From a checkpoint of a small mixture-of-experts model trained on Wikipedia.
Size: 8 layers, 84.2M parameters.
Training: a variant of Adam for the experts, 4081 steps.
Below are experts of layer 5 (counted from 0) of a mixture-of-experts language model. Rows are named router (the router's row for the expert), up (a neuron's input weights, with its number), down (a neuron's output weights, with its number) and show model dimensions 0-255. Each number is 128 + 24 x the weight over its row's rms, rounded and kept within 0 to 255. Numbers have three digits each.
After each expert's rows: "gets" lists some tokens that make up at least twice as much of what it gets as of all text. This comes from a sample of Wikipedia text that the model never trained on. Tokens count by the router's weight.

# expert 64
router:156134131085158133101167082134089158099111136107140151084145140109156165152130131115073112115130119161094085153099139151160129132151093134125119165162164113168168117132123141114146172169131143117097087162152138106133113115179155113135135165144115118132149098107119092139157114069149122130176114167119139101139132151109121091106102121135124106119150102126122109104089143097147131102110144139088142125145144174117120134102123130077141139116122157172148128133119150094113149143170081101091133156149161125146125097089093138132132128124133143115107107155185082103126117126147155125103162095097145083144100105134134129079167152129120146136115133092106102117123138158131116110193110152121110121120126135150127105103126092165104125149096154117117105120173119112135118131133133
up0:088155099135116163158104172143081103118133161112128093119119165147132125129140186127092113148150108086158114117154122069145093136146145154130123124121162132120129056119119091126105120133135130156118129135146172122104148135139156118113145113115097126110110164109109125136126129134084144153148114132065133146144101110153114089153138116093110138125072105134139111110181135102103115138119052129123140131112141131121144149107112120123127194143167114099111099092041104097134126137124111129110156145119126159140128168133145133114120126142139156073138139124126150126146189113143097124105115139088132172121086126159137157095135096147100128074119120102099141138119130122097160126152125112135137147107118126184126135132139143151107140125097155123118133173145144147135115126104169
down0:189093105151133114145096096143123127153122110113119094153119106097167124085109120164132139080104132116087148142118120142097126125144112123117142132065161110134131135093098103159090139130077127170125110103079135076126130127135154146160100122106117135116095115126112110114156127086155124114117188158126125136112116130166145171104131145160107116139143139139152138112159137156099139110139135095159099106107131137127115155138149139144080130166093162126121149140116153102098121140118109129118110138117127116126105130189068123151143101129142172122181153122152085152110149183083119130123123120136090161156170149118132166111090126118109125164100113127100102139170162156175115109106141095145135115102141129115137068106138113095146111144129140089133156125129082117111129113134139
gets: "R", "H", "S", "C", "D", "L"

# expert 11
router:101122107139141120085135102146093159117138135135116167086112161125134154118118149132099126143095133145111127133100144111161141119165098134101074147113174117173166136134148141090174194144133154151120096184160145140132127099155162113144129134158095115146157114117110127188168123137134142127138101153111123112145111138113125124090131097101103076139165107148103105118107183086117128098136138143089147115135151133093115146069084133146130142114194122158115090157093148098132136159150086121095139106144157140119149112095103133138149116110122150100120111124142099149156109118126142106138152109088141108140121118136144137103134153117111144129115134092119118133126154152094127102193088143142159162100142120145153129138106090137090164171107108143150093134122111107148098133126129
up4:125105083146110144126118095076158109135109144126145131106125123162085145119144130108129151135108104114118146156073126131142160117079113149157106186104144118108122124142159130115139129131148145106111134135097124147128146130099128109145082122103082128145116154143154107192163115131123162104118119099127113107113117150134128107106106137126092138133130118103125144139159162137130135138180113145106144126160120067106163120105115162138126089111160124153101086109082046173103132107061153159127144096095071129126113156151107110100112144139118122121127122137130128138115129131133112146106114146102153138117143142135135119092136127128122086123128112130137070183148095159119084176148091098147161166121187145157115156123139127110109129139106139123133063144110121111161104119116115
down4:100137148105129162131117130108149154097136140083142125128092145160173132131120164140119129134147171108113155152143119122114126111170144101115145094140132104098185153138129151162115165139121089087136172102114097130112164151143148173092153155090179113127140139120107119148086103097094111128149129133121148184132093107096146151103145128110145121131100091123124040131108108114135162127100088120086166148146113113117129119158149113103135157129099150109086158122174148108160128177157109124093166139134104141114161177138179123135127130143089137091111151109138145145151168132110151111140122142155123142167111123160164112161097098108175161126097085107147120127125124115135128173138168133120131106121114119114142123112115089122092123123089104100105115119138131106143130131132132
gets: "T", "W", "L", "K", "C", "G"

# expert 125
router:108100106110106131088128124135127165095111103149109144125112132130124158155122172142095107146129124121100108122122173127172139161160105169100122168130159080136158137144165146099182156109137152139110107175106123092173160135163175139161140146126096108136109144154118107167150134093086175117166104154126124083114102171103117086119121132131127128121125135128105085089128161096129109082143125117069163155106112166126122155116129139110090127135120116137132127148143108108107145140139139134127100159148187142112141110122118130102110183127130136129082107150186107140131120129147146094118136103069124140146112136110126132101139112158104143124155139124124135109081141139093146120164105144119126122084162162136179162134152118149127159172113148146113118169113141121155138101131148
up0:109119168135127101120126119136142183132166143114128122106109082118072161097108092140141120099133101128130156145141181134144095099111095189115084117135108067135136162127123140125122125132113131141106125144111154131129111118153134162158119119137134108150161074101132124127146108118144107089086099125109127103129107132190128115117152116149126143132127135119115120094156124102129138105125118115101119124098125127085088113150136109142074161111125118187082145113141190104122148123096136161133126114068114124115159109130135185088105142137141116095102130164125125107099163119117132136153167127105064173139141133145125138144135161122167115129153096122129119145143116139133119126138124164121141127109128151151107198162097138143125171137156160099124085087107119086139128084123118
down0:167124144120149127139139189135124118135126129115114132167118130204099138159121127126083114100119105103174107146169139124123153178118150140122160097141069152139107147115139116167148131122138158111121108113165155096115128109100119091081118150111159130132168119091148114095133144106114098117138154154148131134131115138092102130158145145087125086087134179133136121162164115139098148139082146150135086142139113173099117137112123142129177097079160109113117143125139125103156077087103094126137083123151099122144165105170114124098147105144133095113154104103108099136140130141132115138130115113152104121116120153172131100111132119109130164129122140138132111099126085089103107142138139152158101085136159145107131102131149129062170088093143140128110156124100139114121162121141113
gets: "(", "as", "vis", "stor", ": ", "ail"

# expert 148
router:115144137121121136132155103113094150117098134134144138111152148135158127141153152139102111148128124093151068138149154112178102129148120168139120111144167130134133098090168121102123128120133154116084109185131161108104151109165130102139150162154097097112140103131107145172120062119129145110174101156105112131111114181166128107118090122119126120124137102140124104101123168101107077105098114118116100135145104139106102135134112161088081128095157133117128093105092101126118165185150127134094107137161149161151157124131100131124138090128115138146115099131142117093149141120158147114152170132079140120128078115112127139108189136139102128116095140109125094109123160166155133109167110119137104134136115112151125181150118110164087163162106146116166087096139134116143112110106105
up0:110150171155144147125163131134109195139094126138151111120139145093127082145115185130126140106099138110141131163142171123119114111140105089107214134116140173093138137163116100101090141159110158125169157163114115150124115144109111145128139118110133175134172079089156118117125119113107087112150090143124112110112127139099099118142078121140134110184125174126151128087155158120084133115146096148135132105123124134078102132125112135139151138111138158127166124149164137153092115124121141095102128138103145126133146147151098106137108114120118141126147127112127122157160090117102171130132134144122108121151115122134122081125151164121157147157113136144100152176141089122123117112148123129139113133117103176172139121126157137110108138140112090101169132139094115148126157170138206
down0:126103080078136131171088110167137107166138132139121130078095102118125093123081146087128165116100114128115142154128101129118144139126144144107130118157114142140160094120134133136125160092128120152120084122101143142129156108106169146130103123094139116172121108137135137084184127143094121110104124119146111172165150138125104123140126134135117135079129152095119125136116130129135118118119209151120151086158109118145143102113137083132107127158114115140133134161140137138129133146167119183163110128108135112114160173059137134153140164121163162152163138150163114123087105181097110091163098146102139103132156136167146138120099116162129123165146135141177119134091120123151156127119096172123128127151121108147111142136142112118105146144124153148119152094101093119124154074175142
gets: "was ", "is ", "became ", "been ", "began ", "were "

# expert 182
router:133109136088106117112152145143110131102123109111132137106097115168133156099128120103130084214161105110097123121129133131148109157145116158139117165149171089175130111137120149084142148120134173103049111159164112095159096090148147113142142142128101093123151113122101144160128087093134132119145129158125138133171114144117083095105114101141126094110111114124146118136126161118088076112126153115095138093112106137146105147087121156097086140122121146146128099120105115111164170131163142117106106153130137186142127116120120119154147136125164163120080119125166101108118116139152157091132153126144162140116147131125157157128158127122117112176097127089141093135103092162092082109154102133132131131112138127103135156125107099171118130152111156115148118124150131083123115090139148
up0:131136131136134139143107139116141138127109120142156099127166126161137122089130156150135149128201118115110122110143123151089126121153140125137143128157122185143128116121125153138137154154134150110143123109148160059128139115115099086109142118143143160095134135102125136182132139122136161118157142121130133160116116109134117094115115126165132156104178118107149134124089102118085122119125140112117174134126110119093144157115123122152118188076117120129136144125118090129156108096099137157115131135185156142141172147178167164094134161110115157104175165132137100120110141107117102122119126150110136108128095121081116122099116111102147148124046145063105119132141127100166139131153170139152096139059100148173152134167167132170150113107120142129109151138152145105086131141151130
down0:105102122138136186125131144108142130167111120134148158129114145088146104152152132112097133129137138120150128103116168112113135126082127112185148128116084157118159138139143126116099148157106130126134145133139114082134137131132127152131115175147109135132112106148141154104084179159146093098101128072117164141138096128101189139140099137165126109147150152144149097121117140123116122153136108106119108147112159085147105086135152179123100107081108148127124137124148122119127107138171147106162117157141118122139081098129117120123106114139184115160096124153110139117155147102135119134129144169184171116201114103149168113185096145122119145136113172166153138160096151085137171146156121119137147149108114113122119118145108148138165160159107142128129124125149179088097116128087110
gets: "on ", "l", "On ", "″", "Or", "^{"

# expert 42
router:137143102117155149143128153121093122109111111161160146105119129158152175141163147136150099125169127144125114117146163122162126141195100154127144114127144128149181106130150145114143149130152170113099104169141105108140108147172163147163111145152114107103157130143108130129138106112101139109172097162130125143128133136118118104106133122095094099120147112129136110110134157106103094105112148125076125108135168164091142137093115144116136157099147145117133102133111135117130145180139084142097116146141172140179132127129101102129090123111111134090072092158169109107159101064169153111109126098120149097113132129156124146111134144157116158122087147068103121092101122148143120158152101146105099118126128121139195173154120099145128140155113148125159107137134084106105113112151158
up2:130153134117133110088142139118132150114136142140129185132122085072150096072126140110142156161125124156142106136144117134148094138113135196121118168141148085133168117106149191104127129118140116155152090146109196158131112124119075116096141131140172121111124124120115134100141112138137143145103147119120140117165160092154136086108145120096108127120082121090158128122128085120128171136126140143108141144173164153161130110112104160079115128124117136146171129144113159127146157091121123099104105125148116159160124108149110168135127136104109145148102105162129141062075126126145191137115134105121136125168076127145123141116115148124170116129120175112127121146091127148135143134114131164154133144112145118100106145120127090142122118118116173145118162120156173149122130155173097
down2:100131211123153106160116100122142135130091128096162101107092119091142101124091126139069154131159133114162119132102173136120108173117169114161133097131133145095145150163096081112123154092115101106108134128125135103112150163120117129155130113084136121158086161161145130128152194152107106177132154102144137150089067126129120156107125134131114113137153119135096145152091135115132168159150121137128123165100145141142099151146128125088084128120124120118112141124154094133132126201122092092092115120166083121121161155137123123149139076144125147155111147136118107120173134162131115088104117118168124144140136118145154129136157106143115137101123063106116130089110139129115123126085116115167129104127109137109124113166142125132143109129130093158140142160121103143118114130143103
gets: "and ", "& ", "then ", "American ", "later ", "English "

# expert 92
router:161086123087154128116160121161108149114120112141113153079115146123138157130125105140101103149131155166102123132103131162159099115164099132112158130109161134152150131120147147091156184129139180120092102176133152112158111072168141121143149133096096092134147125131095094163152131129133108097189117163101118095139149129106136121107114097131130110116174079102113121155097156091106137122153149136056104123097125156135106150103131145098110147088143129152160124148144161100113134147160075125123128129105163144144092111109114141102168132110127135100139141150195087110100110120148161095102139103095121110142136099117164137119156154104147177148111146092109128146120132160129110084173111121142131142115146124118138110120099113149122121172125151144120104123124106117138105119133138
up0:141116108136162158103078131120109074130152136154130167120102167139137164110140136136152119102132116074110161129127104123135163125121131125095102123151139150123100113129152110119095157115143188102111102173144112121129111133173085138100129108132078167104138154121128129125116146154135115143117131120128160117108122119168161142126131101125125096128212095139150102143130116137126124109105146149125109123125119105053131107130104124154150163099157149105144209126103144097173112055106126131120159126121112115116158121151150099122115129138129145111136171141116115118087138134136082137112135122108108132112154160123168138101131098090117135135076126130106127185168126113133155130128184098142105173120123118141138133127107097162111143102126118099106125168123121114080145153092110
down0:101114119135141113135144144143116139139101148165152118060153096130105134146110105087164149174085131149136095149139144135139078150087142123144132109174110102139165139078104174128100177110123111126090113086111135181117084145120126117114167082117134128140119134144126136116104108099179137097111143138124146132114108076156145119103113147158152093142147138110118139116074138113160125131162073112123108135153140159176140112143104141109129121104130165117123138103153090126060138176140123106171154111152103144133089164123125164112126125115130113134107109144131135134133133127158148112148123147108103134094113126136132153117143146160100134147152146091114153115122139105141123122147176122105098095089124152135118180142133080146114118166094177129136111129178169110127143113141117
gets: "U", "S", "I", "V", "N", "D"

# expert 175
router:110141118121113139124171117099128144093101112119115130109132109134152166101153131123101095157139125108124115144143181128178078147145102150155134139109160116179162131106114133109130151156135185089100105152147168133091146141181149126115145122131114108136154122164128114138116073109124144109191095135115152098131105154121151117087108088104140090143111084140148099122121151111131109104126135150121129119126123153108123112115082161113108180113176153125155098159099108099140157175130126138085116136159147166131141143128111145104121119125136105149127084151155130110143160107154170119110168123079131120145113133128134147139159127151116126135118155094120091122123171141090121124158123134167146124128135153149118193134149103170059172159104146135152129128135090109155116113152130
up0:112125134128118128112137146141154168165142127132076071150184087106086118105094124135114089140168137119113154107103062163131123135131168119118141171128161104150086085122142123116142163135136122137127096112134160132088119141137113109134177097090140097104117124131151138104128121130145138112122177142122118067125108146096123101099120129100100120190151134114104132137106120130148135106136110087130163146092127178128098102114098133126123122136090151116123138156160131144104123156115131090124139098140137124106115123139122086064128139119134073129108124105141134131162150099118156133121099151103131129133100133168154133166122092158175116100093162110127123178129140137116128150130131127196134112129133118094143138112173132155124094106117148077116136101160140098161163144161140
down0:155110142077132103106163118134110114146150150172098138126097100130151106104121117134145136119120126149137106100140096123140105148120155145136112118128195147091135096122170140075104169123128110150105160118094137120136152100085096125107121128133117136123073100129141132090144155148154126173095139137141129134198107079154117120117130140145110127154129135126085122132151118122152110146103196121110125124147120147170162138109103152101103139065112113132166132120129153114121085119152118105108148106102130131139150132132107097094079145102112088167112141151178094061155121172133119136166128137165084143133124120192129100120133136135114115121139105110150144066097131165135144162128132146090133105152114128115130131139120104088142131124142093159147156095138126095125148131138129
gets: "was ", "is ", "were ", "are ", "be ", "been "